From a checkpoint of a small mixture-of-experts model trained on Wikipedia.
Size: width 128, 12.3M parameters.
Experts: 32 experts in each of 9 layers, 3 picks a token, a sigmoid router.
Training: 818M tokens, 6238 steps.
Below are experts of layer 2 (counted from 0) of a mixture-of-experts language model. Rows are named router (the router's row for the expert), gate (a neuron's input weights, with its number), up (a neuron's input weights, with its number) and show model dimensions 0-127. Each number is 128 + 24 x the weight over its row's rms, rounded and kept within 0 to 255. Numbers have three digits each.
Before each expert's rows: "gets" lists some tokens that make up at least twice as much of what it gets as of all text; "mostly gets" lists some tokens that are sent to it at least half of the time. This comes from a sample of Wikipedia text that the model never trained on. Tokens count by the router's weight.

# expert 8
gets: "es", "en", "\n\n", "\n", "ch", "s"
mostly gets: "ers", "es", "ts", "ight", "He", "sup"
router:095148132139139106169112134127151135168134115144109136165117092131165130134118106107060155136115131148095135140139120128128143145106111116164110112094135105150127130125131131121122167122129144120159114127128104167088152128138098137136103154175093137139150102117142133142005130111129127122130115116096146112105112108119145155165178140115161125091155158127114125173134098128089116127137
gate0:135162127138112128134105177107174123195110150119111107114138137144138116120104124100131086121160142157125134147144133102141132102139113117200108122123160120124112106105138171151119126105133133112122159169174139141090114130134142157139113183166090108133134127142122115130107166135131118119133138104130147134105147111144145112174163112108161117132165138140061110141115119104106101112050
up0:089107154140162096143110129166157142101140114135130155084146083149117134111143125125134165147086114089092101147141125138105148127139120133077104143136104143145149110129146120129166106139089155148091110096150093123125131130137181115116120141110173183146131117124095116129118154136106161154108156152135096116123122135128178153129116090114138098132120121154146147090149077155094191140140
gate1:125100107113122112178081113120159146110134077084131162137116172102122083105139097094136129141102107135173167115117106121144181137111116106143145104123135141115159093132104138124124140132103123129124115119145126128108150106130120131086153162142131075119151133121124099158113158134147091145093137103140135117138111124137145105178141169137131094084159131064168144138155101099147114170134
up1:109096165142172131120152107138101127146119113155139162152145114123119110096115133151110117090140122087145060113119083155055152118134132128093123155089124103141103158138117097150099078100126131120163094172131118140129163159125140133178117113122128153079124121135149141104127144149123123127161108140081113146072143117131135129101144130152120124136126121166114091116087112135160114156127
gate2:087144152140121151141136101125093133115137098168121100142140161135115151137109091128141181116151154103154126123108104144168154074128113105108132157136096184105128174127128142125109093148093102078133116118128147135177115133141137159149108151066118142141129148113143081144140144103130144085179086124163133134128132121129119119131141133144121124109101136116133147158168169126138133185164
up2:133133155133108085157121121087097119119142130091121167140165132106122164132140121175165133142160114102140126177164117155103139118171121128154115106176118157129147124111142110126124129132082136133133093082180112093119153134158093151126130170095105128148183164131120142147153087135133162134116130136170097098138142115099146128143136150120139093157126149108117126162130107150143073108109

# expert 27
gets: "L", "–", ".", "C", "M", "G"
mostly gets: "G", "L", "St", "C", "−", "–"
router:097202147170128130134118120113153123124112143098131166132123121135110138149115128145111103133118127162135120152115133133138138100098155124136128147090121107100129108117122115108116133116091112163148137121149140179124105131107182114143141131106071132105139143122132096134007153123120131127125101139127129102114076112137152106137117144126146120063120159111121166179122138146141149130125
gate0:075175153148133113104107111199177123110138113133153130129140117159084169098124148090115047129118137106133129135104120127135123116089107149173140124121096138108125079136108170118146127116117146149143146126126091107154121096110145149138093138110144132176135125128191138156144146160129128136125106142138151085129134135190136131148122094135120133115101107120150124138124148157109144134113
up0:130081165086125132102107118120151092122127146104111091134126103109124119113154158081139107129101173132090097147108142100127170111160153136128126102115155122142103101156101115159085119117103132200098152103134085114102141085115119144126103145117148111118078117119119134142125168140140117111092142119179145111145169172121174120157120105121133112119172123129161111127127107112144120153151
gate1:162133147095131134116136108119155130121152167113123140090141105127120100151130136145139098108139132138098108174066107147140136103093140096162147128131147165152124112094121132119140106087169129094096159158134118163147114116156091092147103143153162119150110130128092157145111120123159114122165090116157131063133129098084160111150117132121166154115140118132101166172143111103166158111119
up1:086136122129127122110111162101143168127113098120146144179146136090107133096169111148089097156113131141154161089173127093136142131110124171104102128143123114125117129111135139140091147132092127084151169097149137087150171124084124105154128119128125128112175131164152125145152125127082107116112148130135075142115105137145103136101119127134097085118140122129154120142061151155099151125159
gate2:179151175110146150134133106166130190132157147089127125150104095149098114135131167099113136087121118113132103143119117094073126084159134122125152156104130135128137129128126139149163153131156113121144101128080106160104087143086161072162124113121135132112114106121120175128082122122153113107109160126113098138096097128150151127172121126137159129129112110163130133180165130115129121115127
up2:130104114109128156119066093127106103135136110126146119144150104151118155085132144137148089150087115120097114123128183141184095129151161102126113119098153136095110088114106118157107134090120173146139094133132178141135103112156100134071142119107126130148158135156135130127144132090150114153159158120157150122077147131105130119153165141128151159084119149135130113102117074124110129158137

# expert 28
gets: "was ", "is ", "ed ", "es ", "were ", "s "
mostly gets: "were ", "been ", "would ", "have ", "not ", "made "
router:095148107170083151121124133134158090137129124087134141151174109114158138087178100147100112159129134171143136138101064143135151113086137099145132150110133084141120119134129104101118170073146139116135126145119144178139130144109126100161123128101111130155121129129122095127092137115096145123143135098148109096112099122121158133138149129120174132071178146144083146153142114130107132129160
gate0:086117106138116123134138147153132129164096135174138119113123092139154122149144100131114122144149149178129123103115150110106175185129118104149131125070137132163100110118113150137114160107144145109106142088150107151163099129057143128087086095148116108104132109150174135100116132151125130169156149153105107084120136099102102145133142143077159127109115115139108161147129153098101127126120
up0:165115101155151079134151155117113170127158167080156151129074152158113110113160112123142131112107145133107157145138113152156154112116160147115138118126111143139126134182082175109151110124156123152150095129123141097115142136112078090112142110131147119140160095110095162094115162125130103140135168124156131130115121145127118142158135068129149128135127111108172110118072117108149094108148
gate1:116125109146106157129122108144143108175150127120139135122138092160143151118121067136098116207124091142099111148120118133080135146113126110147130130155131119102142103117171146138124147117138143112123154139175101204176121153097142106083157141094102144136133191136144129134134127131124117130076158156150140105119142159102184116118138127142144154129138124119142151103120148109132113138166
up1:128109161141130143107104103139140122155168154145133118134091102102124164110119132117161092144122125171140157087106118134139162133170188184104135134127147137142174160121140162123161124118144121154104141155116129099109142119136168115120153137135148127132122092103157138108105122175126177113125083106120132157202143120110112139112118158108162130111136142156146145114183107111160105112101
gate2:157151136124142157158108112124134136151129137127170160095147117128130105088147133141125130141132152146135129184151126113119112100137164114129142151090119112119070113166111125086139117122139130109151148112127106164125141104122103119094065135120127168137138123051159156119121146102119121093102122055141084148131124159147149124120121094114137112114116140112111125193168094095132102144130
up2:125138141143086102115141134150146108138122111142157124098120136146135108139116141142139116187136103154137104130175093131113087113164163111112127098135122155064122095130141129146108154123124151108160116146146157125162101068115113093130124128115084156160074124121186109106138085101108128165083140109100129124149153103121110154135117074176112125116124153151108149128111131139090136131143

# expert 9
gets: "ation ", "al ", "t ", "tion ", "ing ", "y "
mostly gets: "sion ", "ation ", "ence ", "tional ", "ship ", "ign "
router:039132137179113117122089114126162111146134126135134128125158102118142125135140089145101117106135129186138163129089123153112134109128151141161141168098106117161124086106114111102088154105107135134177132138112135176148154132109154124127125114135126156127164136118108071118090136115138133112106109110098125116126106132145135104152169162165150120070139133120119100130138117155088104127163
gate0:103164114116097130125115131131144131142124067148135171112127111164151134107176133165119128133134140143138152137134136179119131089147152137144118149123125132163148129157141155164118063093098124186101101134080128132148133177125168109127118121127105134133155094163103146098141117108153132155119134079097066112111127146150144142118150155136114113089135125086158104114109162120102120135158
up0:121119127141144125175118132124150167146139124170164125113108110105142145146136104115122145146167131110131122091146133115123109127137139103129123094105143173096166155140105143112127159156171130135135129161125089132127147072142120155080108084113136062110156160139097111160118132121114145124151118132170119123111122128183111150126061081125115165130100109148095130124124161161165144143092
gate1:109139104113113154118123145124142110116169098091094122159164151125148132137138172124117118108156150126128089132133167129129155115147113136135158093139118118142086136160097145117145131127135180117122132118127107121130137125170108132187115102136111131113147142071161140156109167149120094124131097165125165085112139136094141158138141085137141140103132150105114089141173165133153108053171
up1:122135101129134148106105158106150152122170203143137112145130112137107170148109100118094095101180100108132089109142133130118104138119120157128152174142163137127162127088105125120138136183157145145151154135155151143105167114138139104150160131086149125102140132056125085111129162155117104087122106140097144114119131119158124103143142116138108130098121156116116115115124114157144167120170
gate2:159142166133155154128113161119108140153152132107153089117131089097144153071143093103116124136124141092112154142118118134147128122097090131125164128124109120101109165172131097166154142139158130165096111072145104116109102040159090100126125110118109134142093137164141125174081138126109141165132124137141087121110114095123112159120134152138144140139101145116111156143124122106134141148132
up2:145105132103143103108131144131126153177136067165133138128124114147139091092108124134150144092122142129098135066142099079098128114119085121108171103139117157123143145140118146181149108118110093141099112165129133133156136145127174148092102120159171149150108139125113082127153127093121144122136114111130104129107157135171135159135151153133098093142072100136145123097151165139105127152110

# expert 26
gets: "i", "u", "k", "K", "ad", "z"
mostly gets: "K", "Af", "Bu", "ij", "Kar", "Zh"
router:096134152157111157129137138122140089116137127129130147105136112113150169101148110149107094143134103162095125126125132133137135140138163108168120159143115131146141123117131103124135148107110107119189147109115138139130133145107119154143114111133142113175132131110102104147000121118126133132123106123147107140124070126118138152115133141133125113087140134120109117112129114114067123104137
gate0:084120113141116127115108130139105084102132142098127127108123138153141129137138115112159173137121168141134173117115132147118142145141158118131122143128144112089109151103159113106103169063122077143127134105125096153166089162096084164116071112049139092185106135153092128153122148134146131147117119133145085107089111110134132132125127147131112136118116151162153149112116130157148142120119
up0:119120094109089111106136092115150141146143179153160115134124167095106065130078153101110113106100141111120127129132087127128149132103133167092172137109154109148112164150117114131138122125141139121139111141119111145091154080178164141150141147104107148128138116130176107116135179106122093124138063114129145141111144136138131126146145111115102134136144098133159126143116155165099151153187
gate1:126124131159093137102128107133127147119141151135113105119116117124159100085150092079113097105146120155114155119135106120167136143116136155118151173125135141107125120135137107111121160066110114143120107109136111154143100200128137115116116122147093118133134111067120076123090152143135094118123086100186088134120129135142096102120118170101105144127095102112134127144157114098072142087147
up1:104147159072119143119104093099112161119089128142152141161178123131115075174082158115114131150129119124157143132127110138123156133138118120081092128124126146131078117116148127159106140150130142109158162125156096124151125151109096139144116137096149139141096094142098130110139120102124139155194167159124140118088119154123120140169139141128150084070101168100143141142156126124155144111130
gate2:110113149134175143169125138144170113169114144114138125135109098129103116088166145097105096146166128146117151171128148124168156151121120104117118137127154095143138124096112124108098151112179143165137123168116164118084157132114113146136108106123118106096130136140160073145125130121122111124119108097097147125156131093085148103162125114103130134136180143147107061158139163117102131095099
up2:114114180117164158140139141080129095130138158124138112146109126137116151129124116139148143170120159160136122198148116120159122111146117099092100126131129116120126064112124122091112142089133180147134123091095126111132146150107100142108099099126103131109136153140132121145079146141150100158143075128145142127197108110118145088116130103135135113167174146164123152140166157148112139122118

# expert 22
gets: "in ", "o ", "i ", "a ", "of ", "an "
mostly gets: "i ", "u ", "z ", "John ", "ah ", "ang "
router:107164124191131118127137132150142138127117099112112172102139114141102149137136127139107122156138140168100117153100120156083136086121147117146170147108138139140127104136148116120119112119150116138143116138098098135137128136124166135155123107145112142137126117163115127147025127124125122132090131101120091103117058124142155102139135171105143097083140114115187079118143135132097125121169
gate0:118176159133122161127143107174092175134141160097160152083103145143107123107146124095129139147174140149119163112068115160098127049112147137142143126108148122170138118121110102096155135166156126138107113178116110144135125127131126140095150142163119132113109175150102100151105105117169128135101129113136109123089097109155152125137108122102123117126112125145156132110112164124125135083129
up0:180154116138106125114150119110118113090143107140083085115158120077123105127103136143116105118143137105120139180131162116165093145128142110102146137148112105093099133089116138100140135115122140159094163097105157134060132125115096137151095144070106107113136161137154150108122137127106120128130174155102132138151108123062153104119157085127153112137110126159117098151126122105134103157138
gate1:115151079138170113127133175118124127124095110112130155115128134144098172108117109151112110149086124124171127149122103124111115106125162133170115145144140148120092148171176144123148122121149147147133136118166119188126117134137154111119126173171121122091089088125136106162113138145103134116115128084132115141114068077144120110121126136081116121142154130091141102124128132168079128125183
up1:109153142158176137074140116161144085134079102148163148130118115155120138132137134101129087120119176075100088152092106103087114079124106080124136135141132128128120113135136147178151119120145111131150092140147130128146136163154104118134145185133130106135111131168149123171113153140107083126111108109098135105124133086170127127121108136110139131115124093102108145162149123151116114104169
gate2:090130155151171123132155122144131091111124106145129129151080095119151138096142122092151119146118102118118113127128111131154120125115093116186159152072135140157108113170167125150140119105181104173081107107134132118147126156165117149136093123135144155159120094126108153138115114135140155132164119126154123110122131087177135150152165113134109121139166126131134078161172085142103122160137
up2:112134098133155120137150167128127129118135117140092115117102102121162172161104133125168167163138152138096150116133073125105114110129132141151143127100149113152132138145158123107123131145186115108113085098154120097124126169113120153109146105140138166163141105187096149143124173131090129149094117100155142109138137099108141157092153114102110102103140104140170087121122115106100118187153

# expert 30
gets: "The ", "the ", "a ", "\" ", "two ", "3 "
mostly gets: "two ", "three ", "many ", "film ", "other ", "some "
router:064174129147109126132097129122193172157132133080158132103137118153122144154152099117062105116109145166120142142107139172121124098114106125149127147190116138172120100119087106124120155116125120138155137126118141136107116140089152111133140156143133149140115137095097096122076129094153152142124127116127130106091089099134138124157158159121144130065136143134140154124126134138103137132152
gate0:106137146104115163126137112113120139126131153073111132127149144125150114109140142107084102132130148192134160155116138123093158111098119130130166110091142097179155123082142079120145131146153120112134150140130118138144086142116098129110135119101105127137131164089116100116101111056144131115115091121111163132105108166115111133158159145138193122114140136131169108169094131150130108107165
up0:157084119134117124120138160098087093096180156160133099142144155131150126117148122138146174153119128102139160134140093164162113150150153144162101175152081121111139094111139159093108137144142110150140136127120125121150125127105137093147119112141130115090156129122146117133130106188117165105176133121135101085107118124114144120098122148124093144103077118099093120125188098138123111151152
gate1:128127135132099128118127127109115138123140126090119127078126134169119118172142125090121123133173123133136119158093137130090146105125084128149106116149139135128150132140128148169104123157136109133116158141133158154133150097123130101111115160137117136120155092143131117132139144140063175119170159091106132062098162155168137078156160160120105094095071170095145138095119137130114162125151
up1:146140122146100158108114087094096145111121116079149160123071108146121139084175167113125124112102149174142140122123100093073118099128131133131176077127114149127187084168148120093136128145118140118121117124129117151125087096116117136108100131109125129122107195116111088119139139164154115151096126120168134134131109137170124135173129133109127118135131142086123125140150127115122139114156
gate2:125100158139119172119100156127150108145074153119099167130183135115104108130161119113147129087100152133148120156146144168168144154129159139109174154113113146136106145168115085135135150108127110119138094115085113153143176134130109098175117097108144159118163144131111137143135100104168158094088114168093140118121117138109117080127111165119104126142116100132123147144116135115152112160157
up2:195137145146124119122147108111060132097148128114130062137127098159126141123156103170094124119156155132120144142142107121115116106110134156139114121095142143135121126103134107124138136099141100146124091107114154121079069133183099137119127139167121104118127170121139131139129129090101146126124131109125096162148115143180124126109127174155151115157120117142057126116186137124137105118123

# expert 5
gets: "\n\n", "==", "(", "\n", "an", ")"
mostly gets: "==", "\" ", "== ", "=== ", "}", "Bo"
router:108142124163116131143092102125105109173138123124129150120130110110134110134146113113041091143125194151154122110097125158127140121121147117139148155136116110139137114115099128102108186078121096102169124130108153150139111146123105116126150105139105164116159128127107092136028158143151125117141114163142135088106105144115112135119125165114128152140134160137127139122138142162089121107125
gate0:103158140149133148163146087109143131145123163143155123096103124115129121084141138089076134106112135131110124130098109105144099137088106160131172102115174119168105102163074109122110121160148148116132127132158162166101106130171093120147138152078119161149129152132123105116132134153124132111132134109119135055146150127095167142117135132132154140130149174174112151103174142117131113142134
up0:135135112132117156120135178101126106106132140111136124123104119154205128118120114150143122111137169103101113091117103092119128165097094108128130178080105111142165160115141149141164145104140124120136123083150128100097121156107128081103111093179110137144135132113139151112114146120165124086110124181110132131127125134096142152171123114111117146113178139138110075106105106079133118112125
gate1:086125111195175105108143094146158096150128149145138099064151061140131107086137150113103101161121128130122122107103166117093115152126137098121111169117141097106108149157117137131123138145141140159150149121107135112175135154140125139114118106118115161172158105091147114102138087111156125150143132149133082111100139124151162124163144112139099139107137128176129140111140142155094131119136
up1:118129124149066131089133125061128137116160138091126125115147133146157146106145135108084144105109140125079128113121112127118140165109148137107126106117090161101135135127148155113133089116130127110115125156184106114147142127122159139127155120122175073169105108176114127133158095142143147152154091112110119053135131122136167107101114127114137163107146105130106166164126097117163132115129
gate2:123160067124068132144131113116132132138107119181132109119123098113111092145151134084112142091107136145117115129139147121124171132133153137115153161133112116089111094156146130102191142077123123107126103152140143128166080119098135130145133136148133085125172129108116142144107100136133122122154150127107136067137125120134109175123119136114143149123143122091120138145174073162087122102165
up2:143157096119109123156124113132110124155130126118140118127116125107079130125138145107132143121216154143143146137132145107137195121133106142162089151170094156112138128149061125121108136107124126124143146143135127100146094122163095147132135075102126143095152170123119117096133169102125157104131114150138169102168122125117114137173119130142126081122172182129131104132125114100106123111099

# expert 21
gets: "A", "S", "E", "0", "O", "I"
mostly gets: "A", "E", "U", "I", "S", "O"
router:070136137142138107116101166123137123120144097120163122076154101127108140138163099109088128135127139166141175154101102140116131149118146098113147130124123114154121123129105111089142163139133130130172151129151120140131142104103149111119092112109113133106136130126140123130012116133114137156087134134126115095113055129126114117124121118129138144106177162119104114147130133167087144110149
gate0:131131172133125085095107166139094137135113083134132180109148065133137140116118151146129122193106147119097112148139121181137114146105122118119153146117128148139128148125140112121104159163143117123159151155151120107094159131092170133169145181122146131139118112128112130098078141121121116145069146118146155102150088119134134148097136112150084110118119152083123109146115114125176124156113
up0:142147173075117116124136088121126088172145101076128130144178130157112112128132129133113168138164142155120142091125085164142157135132160139144152143111145162144130143148105134141151161191149117124119130147139139142132146124150168142125114107120143122139164096152151097127119137116158118154153142125130083080130112116141136122130115095138057170167147158129127167128110128142165102114162
gate1:130186100117147125117095120141095146151136136092138103108150154145116102149142073173100130120129092167157116156122121152115128099105145104096144140136131127144111123108134134115135132093176113111104104111169079178126157114150111082104097161091156147148130123105131133089107183123098102161170134117134129126125087126144122102112141128175162135126119140099104111142156145133088112136152
up1:131124142138162113115137171150086112151122073156110094111112143111102124111102092096164155142128154142088115123165136113106157155166174144147156068100064132104133124154131114103156165115108096145113113083127149112141162139142145127118141128087141116114124134124141073137115086154134171109113115148158146112113090118123151122121108129148142148139136154139129110120134132192131128124099
gate2:100107145073128143090110105118129107091160123138099129125148123144201148135135145102126121163078127160128125107093079103139148126123152159101123126138096180157130123114187071096136152125134123126198139102123106116141116112134136160124155120138129112115122128090115127131120111133148150150119142117161109140113152101099155111139122082121148152098118138112150176103151110133142169137157
up2:079099115095086096089093137120121129125134119133125131100150144115136088137132130122114151151141144127140125096096109087116164102134147110134127128151127148127133077133135115115106130115119145104143140101095184120123105140125138152112117139138139113098154113072083111131152090150131175119157059186172115141114146103119180111116147132126150142098155115106128113067115134146146160155112

# expert 6
gets: "the ", "a ", "The ", "s ", "his ", "an "
mostly gets: "the ", "their ", "this ", "his ", "″", "new "
router:099174105149099126155111157092169100147108132137130121122166121101165150158148127124071093139124121172115131169128154141141129130136144146173133148132098147161107110119144114109086192089135102130176126128120132138142152115097113110147107096129099122149129093102093144123083125067148104129099116126137126091148075097129130106156151129124146170111139157132153141162130144129117125128140
gate0:123149112145076154191112097106148113135149121143167134115109165102139133152144147116149110095134098091097156116098119124152165114109124098140124129102136141215132134122134136122162115134108156153126113086109099092167129139143130113148131110112124162105095134147140109159117162122102129141102132143093096112125153136100140130092185111097125132151156132129114148124199141134121120094144
up0:135135125117169135089130108142129108111106117129127146143117136122120148110127109108118135138172120121128140062077115110208156080126157104208103109103151130138153144147132122099114130122139124112104094159157114122156121090144139118093127124135149110102117087147115132156142148147109131115135079119161102116105128118177096143145159079163112147134092089147119106131123140164113130126125
gate1:116184110147109186117105152100122100133143096091105113122140077161135118152128104149132164132124130108106139107132183150143120151172152147109130108131128129117131147119147117115128163118170088141145145152138150130106125157122087102130145164114120138140138122146113140141120136144113083138133105154120144107169090167086101130126168139089106156118085194132112135113110144144127122060121
up1:120146191142140132115142125134098109114144114117131148142089111140113106121151172127095100146128139117130137115114085117114137125111112106171181114175137106131179094063116198133130102135094127139117122127106118079163158093147135133089168121137129145111092132119098093145124137155116137121072126096167116150157139113129152141102121103107129164133121096129139157115155130113143129114164
gate2:047134114141103119126149134116099114150141060106122089187159132136164133078163103089105113085127126120123155081144142137143148100149155107144115172152092099113134131124138132111098108113134084127157128174099152129129131088099142166151158116125139127147110139102115100114127101097120115096089160111138115157121141114118111112153120139133115142138136146172133119093130139108121110146127
up2:137136144099135081182145137122125107123099151120070105128111113148135131132147140139135139098171126152146081141139150141115132127120186120146111180120177140142123059142095145145090135135138100130147175118158145094097112109085102153115115106100123117104114114122133147131129186117110097131110153100100075133137144123129141105148117155151155160119172113120110112122119092093134139131149

# expert 13
gets: "| ", "; ", "- ", "–", "(", "0 "
mostly gets: "| ", "ick", "—; ", "high", "assist", "% "
router:113197169129112127172107139148137128144117148100121146121157104159124136138147100143099103141105106151118136128130112106110126135135138103102162138124143110136118136116112075096142181116123102133135135117105113132100142140126169133154112167122102141131135154129115125120000118125140135142098122132110131078107105130114147122128133134151161121107161125098166117162126123150132100128119
gate0:132143122127094163159144198095145075130153101126119136113104117119140159114146145137128101132115155141137113101108096117089152132109152088140137109142158145147082125119138137130121146138156113120106146107117098140152146113123181167105143091154134144144110127121051108154114111102162127135100094168110154126140125118179135127141112101113156112132099122111159168111167089162132172114131
up0:122146118117109141164167068127136135135112106169136120149110157147133128134148165095122155081176112109144132107116126116166149090110115127138082134145118097095150092150133165125143131140162120131118107133124149100119095177108141115085125129134124141103122112137157093139167169163132157145130133121109126137110109133204130111135141098113111143124107131143123133128092169209135137162142
gate1:136164055132126149149121147149129106134151111134159161134122087114131141100157139131134142161124096109133160142133124144128127120140166137129151145114121108128152134108115126053144106109158143177117149126143163125075146073113146142150113108136120114096169130099145095166102103157144111104147084136134133108115090113155139112150131119104102113139110172134122074142119163145074138099144
up1:113095161133115120171129159111134158151125169150147105130115165112126121114132121126142120162160146143148129123138129147091142119105149150135090148091108116126123156133137119152082158154104086114132152144148138116151152066147077110161141154141143131152147103144113111139170155114093105144102081099103149128106150129107088084119064123123118153127142134099134120078120119080141178130123
gate2:144144151129078118080122129136123101125163156158157170103116107145128098137132155102140124188131141140110098186112119164170154095115124120160105198165122128171147082142121119127136156130077128133093125124136128114107099101145091085119099142157123163124115129123102137121139123125102172109124116121147128080156115108132129120103142173123095160131117117119116127116141097128130096160120
up2:143100097105151139117207144117153116123118170148101126127133116148144153110091107114130166111143124139111067152095130143161143104123136162100102138088128116113114165148118101097150158140122126126172116066084173132102154146135137089116139104125086136138124146125142158124129136153101138115131093128123097073126140111130144151127118149139107082122136115127116102186180128127127116116131

# expert 24
gets: "| ", "- ", ": ", "(", "; ", ") "
mostly gets: ": ", ") ", "): ", "); ", "• ", "- "
router:082181089120103111165129128094118121143116105131125125129135098141148138139174093090134126120121143142132151116083126140110164111105165112154140145124124108164122126136121093100101156081122125111162117116122140159145138145138130139108110101150107168143123128133128099134017154125127150122093089128162121092126146133124129124167135137138143123086162136161188111127110112132131151102132
gate0:106126125150122111182146139105168136140055136165119113104139125076130154161122130089099160151120112133177117159111109122094141140111126138120114118140141088115091137136136169136122147147113128136101123139087136150160105165104160148156117140108115087097142106153150099104096122113136158167107102133124131126101120114135144112098121118139153137094166137123160113180096131158099110153185
up0:131150148125113129106122107190112112128094096112067132133114145115081116092129071135135137154105135162126123098152105139137143113146157132146124123135130103147141165110111094109158134100149139150125111146126150120083126106146140132095142112141121168129166112131117132094125112123129073095088095151137158101093128115112152159163130170088183186132119120162122111096122099097129138150116
gate1:157138111136122115091133131137135110152136098156123102153161118137124129102105105107103115164132109117097096166132133137113126140155139194157143196087133116130147123098118140133126156131127120131112105087220101128112098156082133113189117163129113158091101121112143113141082140120126133139136131124150108131111135123164116144141115125142075123145113167130091117158133084117121150142123
up1:104133113139167096094125125132125119113132109135113141117136108136095047141146133105121085190143103144115093151152099100117119111162116143182113153118155097125121121155129124114130104121088134105105123122098152117105120130081167144122130174164139128104114139139134139137132106151124167134150163145159091109120145130166149137143170151144144185154129094112114114135177147112133165088109
gate2:113097121129134108160119135086120136145114113164149090118160119116145092137106106105126134130134102104157109154118113125099111153109110134114129181136108124097123183080139127091109142104123118166118148136175134166128119138120088159151148112126102122171084114152147138099114139082127118143165128113175111148132133135110140161088152181170187119124123125125142149132146108162124161092168
up2:140141143146149160130118119184151139158107141114154171094129132125153129153125145138134142148134154122138141144116119093144120096133123144110154114161165110173108073159159190168113141157157102092131128125089079092117137132135131115132130126140185105111130122119099113136140085161139169131114150131094098134098118127153117132125135076089083152127093128128125154126128156135134098167084

# expert 15
gets: ".", ". ", "ur", "r", "as", "ev"
mostly gets: "omb", "Patr", "unn", "rig", "ur", "sych"
router:094184144141131149128141110109133119115107125098154124136154132138115128129148109104111102123130132169129124099089128174101113128110180155169139123130124119110131125161146118096115185116136137122157099136103146158151133141130145130151135135113127106141114117141113101128001120124121118121129065134126138131133038126130107123138167139111133149091141150133144101134123124143129126133134
gate0:129137155154156124092117116138146121156121110134127132120095139131112128143112122129119117105157170150088119128080142129149122136105159101087169106098110144152110126138140117100142164119163114139139146129068113151123145170134148142125074135136089096164125152083138131128130119115093114124127126143169134161144057150102146102106158143160130169091134095145125097115128069165111160157144
up0:119168142137159151173154142108113140133156118142109146136130122090127112150136159109135103095160129116169129118213147133142154162109112146126116109159116127134096137150113148153142139128116112163136063093128163096099141107132113079141122124092100148140150161161134123096160140144155132086087109118136128121133143086128140142153089172095155126150115106131162157099108152137147150131104
gate1:138158135111119149119136132107122121093143118081193137114154141112112131162153139113095142146142114117140129113100137195151142111146126127124076121199156171115170132160100083107148145093162153129151118135128119123105125133108128146148140150128151125123139143117135099140131152095174176152111135166151118119122090092121138121164099126138153108108171124102114141127125106154150150067116
up1:127143154129160131160112109109135107101104126085180141120137150120124137154143127106130121157158084123138094146100094113147155134079153147126108107121148132117162157155114134092092141130160126108125110110081184124123102134120075155115147195135112176135157128114128110113116149133157141177108141099163128108125135114092120107151133117176127092085141102121137135134083113147163146123118
gate2:152147110120144160088112109077145109107087123097156121188170136145131086127145151153103076134076105177109147112088120128140126136161132124180149077115088153111131133112159157148129150128158131131127124101108111118136106140146152194133126149096111143144167091156143165126110142132140147145168102130115147132120131136147141141122143119115096145087143141120147133147134131113156099111107
up2:148109120109139107105095092082182078105122130139088146139143108088141136139167149113166175125122140122148139148103116130112131139107123140164132145130096083136137121104096130140094185103157115078133127162162129132134113098083095131132088135111114105141154097120135130139101149082148110168118139124110110138137143153115122168137153068150099125167131137155124142122164104118149156122139

# expert 0
gets: "n", "f", "m", "F", "-", "M"
mostly gets: "f", "F", "eder", "n", "high ", "High "
router:085158121149077119120154135117163128165118090102152148110159127096137145147140090097088102158130131127141141154117125167115127079128185137133123127109133120152127114150161099087119171140116132126118144136119114145114130127154152128165117120118145138159162166112148137137041134124137136145094115142111107106139063115135154118144142162121156130114155161152124119163142155139083106097141
gate0:141127116143103166137124080140154132073144118109126152135086096102131152118138090138115132115122147121113061119136102125123109102107163131138123099140118097138135119085158127148115137131109122187145118151100135148174144156127132131144123161116105166148148137171146119164105168137156164130112112129111065118120115095130093107130159130069150141116171134139154145117175126119141167123159
up0:111145098100130126115127134091130170146113106136108139074137128104109142150146119150141111105139118157127140155147058171091109107132148129130162096134142127145168116136137122056148145151131148164132127104133125130167077182095126111128103150115132097174152136118168118130161140152143131153052134148157099134126108143128130109121122114130178128136119155156136109127145121131078125108121
gate1:126156109136115127139147138100172160103144094140113118098113111133136112104156153138123171110136135155181120090090120136131117103102115158109153115119149143132123174146139162132140131085131151073117125161120113179134075126112152083134139135140076153152112150098104117157109100139123156121126150108103186119145089110177122118125145143156135150133146146068111140133142111164120147112161
up1:117142095145127155156142137123143108137165105130152137127161126120124144134137120136134142125153111127145067151182169084103114153166143141150078126106143119115146104156131155121140156112126145160131065123158115111082126138147116092099147145104123110166176127153130126187125141150150172084118115123096124111136114092095119112147117134094111122101095079099130171126132156114141135089116
gate2:085167171117125115124141110079099137166104109142166126112149099113138105143140130128128103167096118149102086174122152142116113110119130164122131138144114093128103133096118106115152184146105172095117130111126122161094094108112133129188109106100141170147132123139148093129155126105157127169145146098118106155141098129110146127116163161163181109122123159148125101122137165114095132110111
up2:126151105105150152167122080135109140109133103117154145103175088149135115121131095113157131106095131112124132172104115135095131150143111151173121142151103144128102083114097079165135137122105119127129147106139111082144143133114090083137128168124113138134172137147105139121133127121131153146156116074090121121114159148106061164127152169131092116132162103134120125120104127072130121156151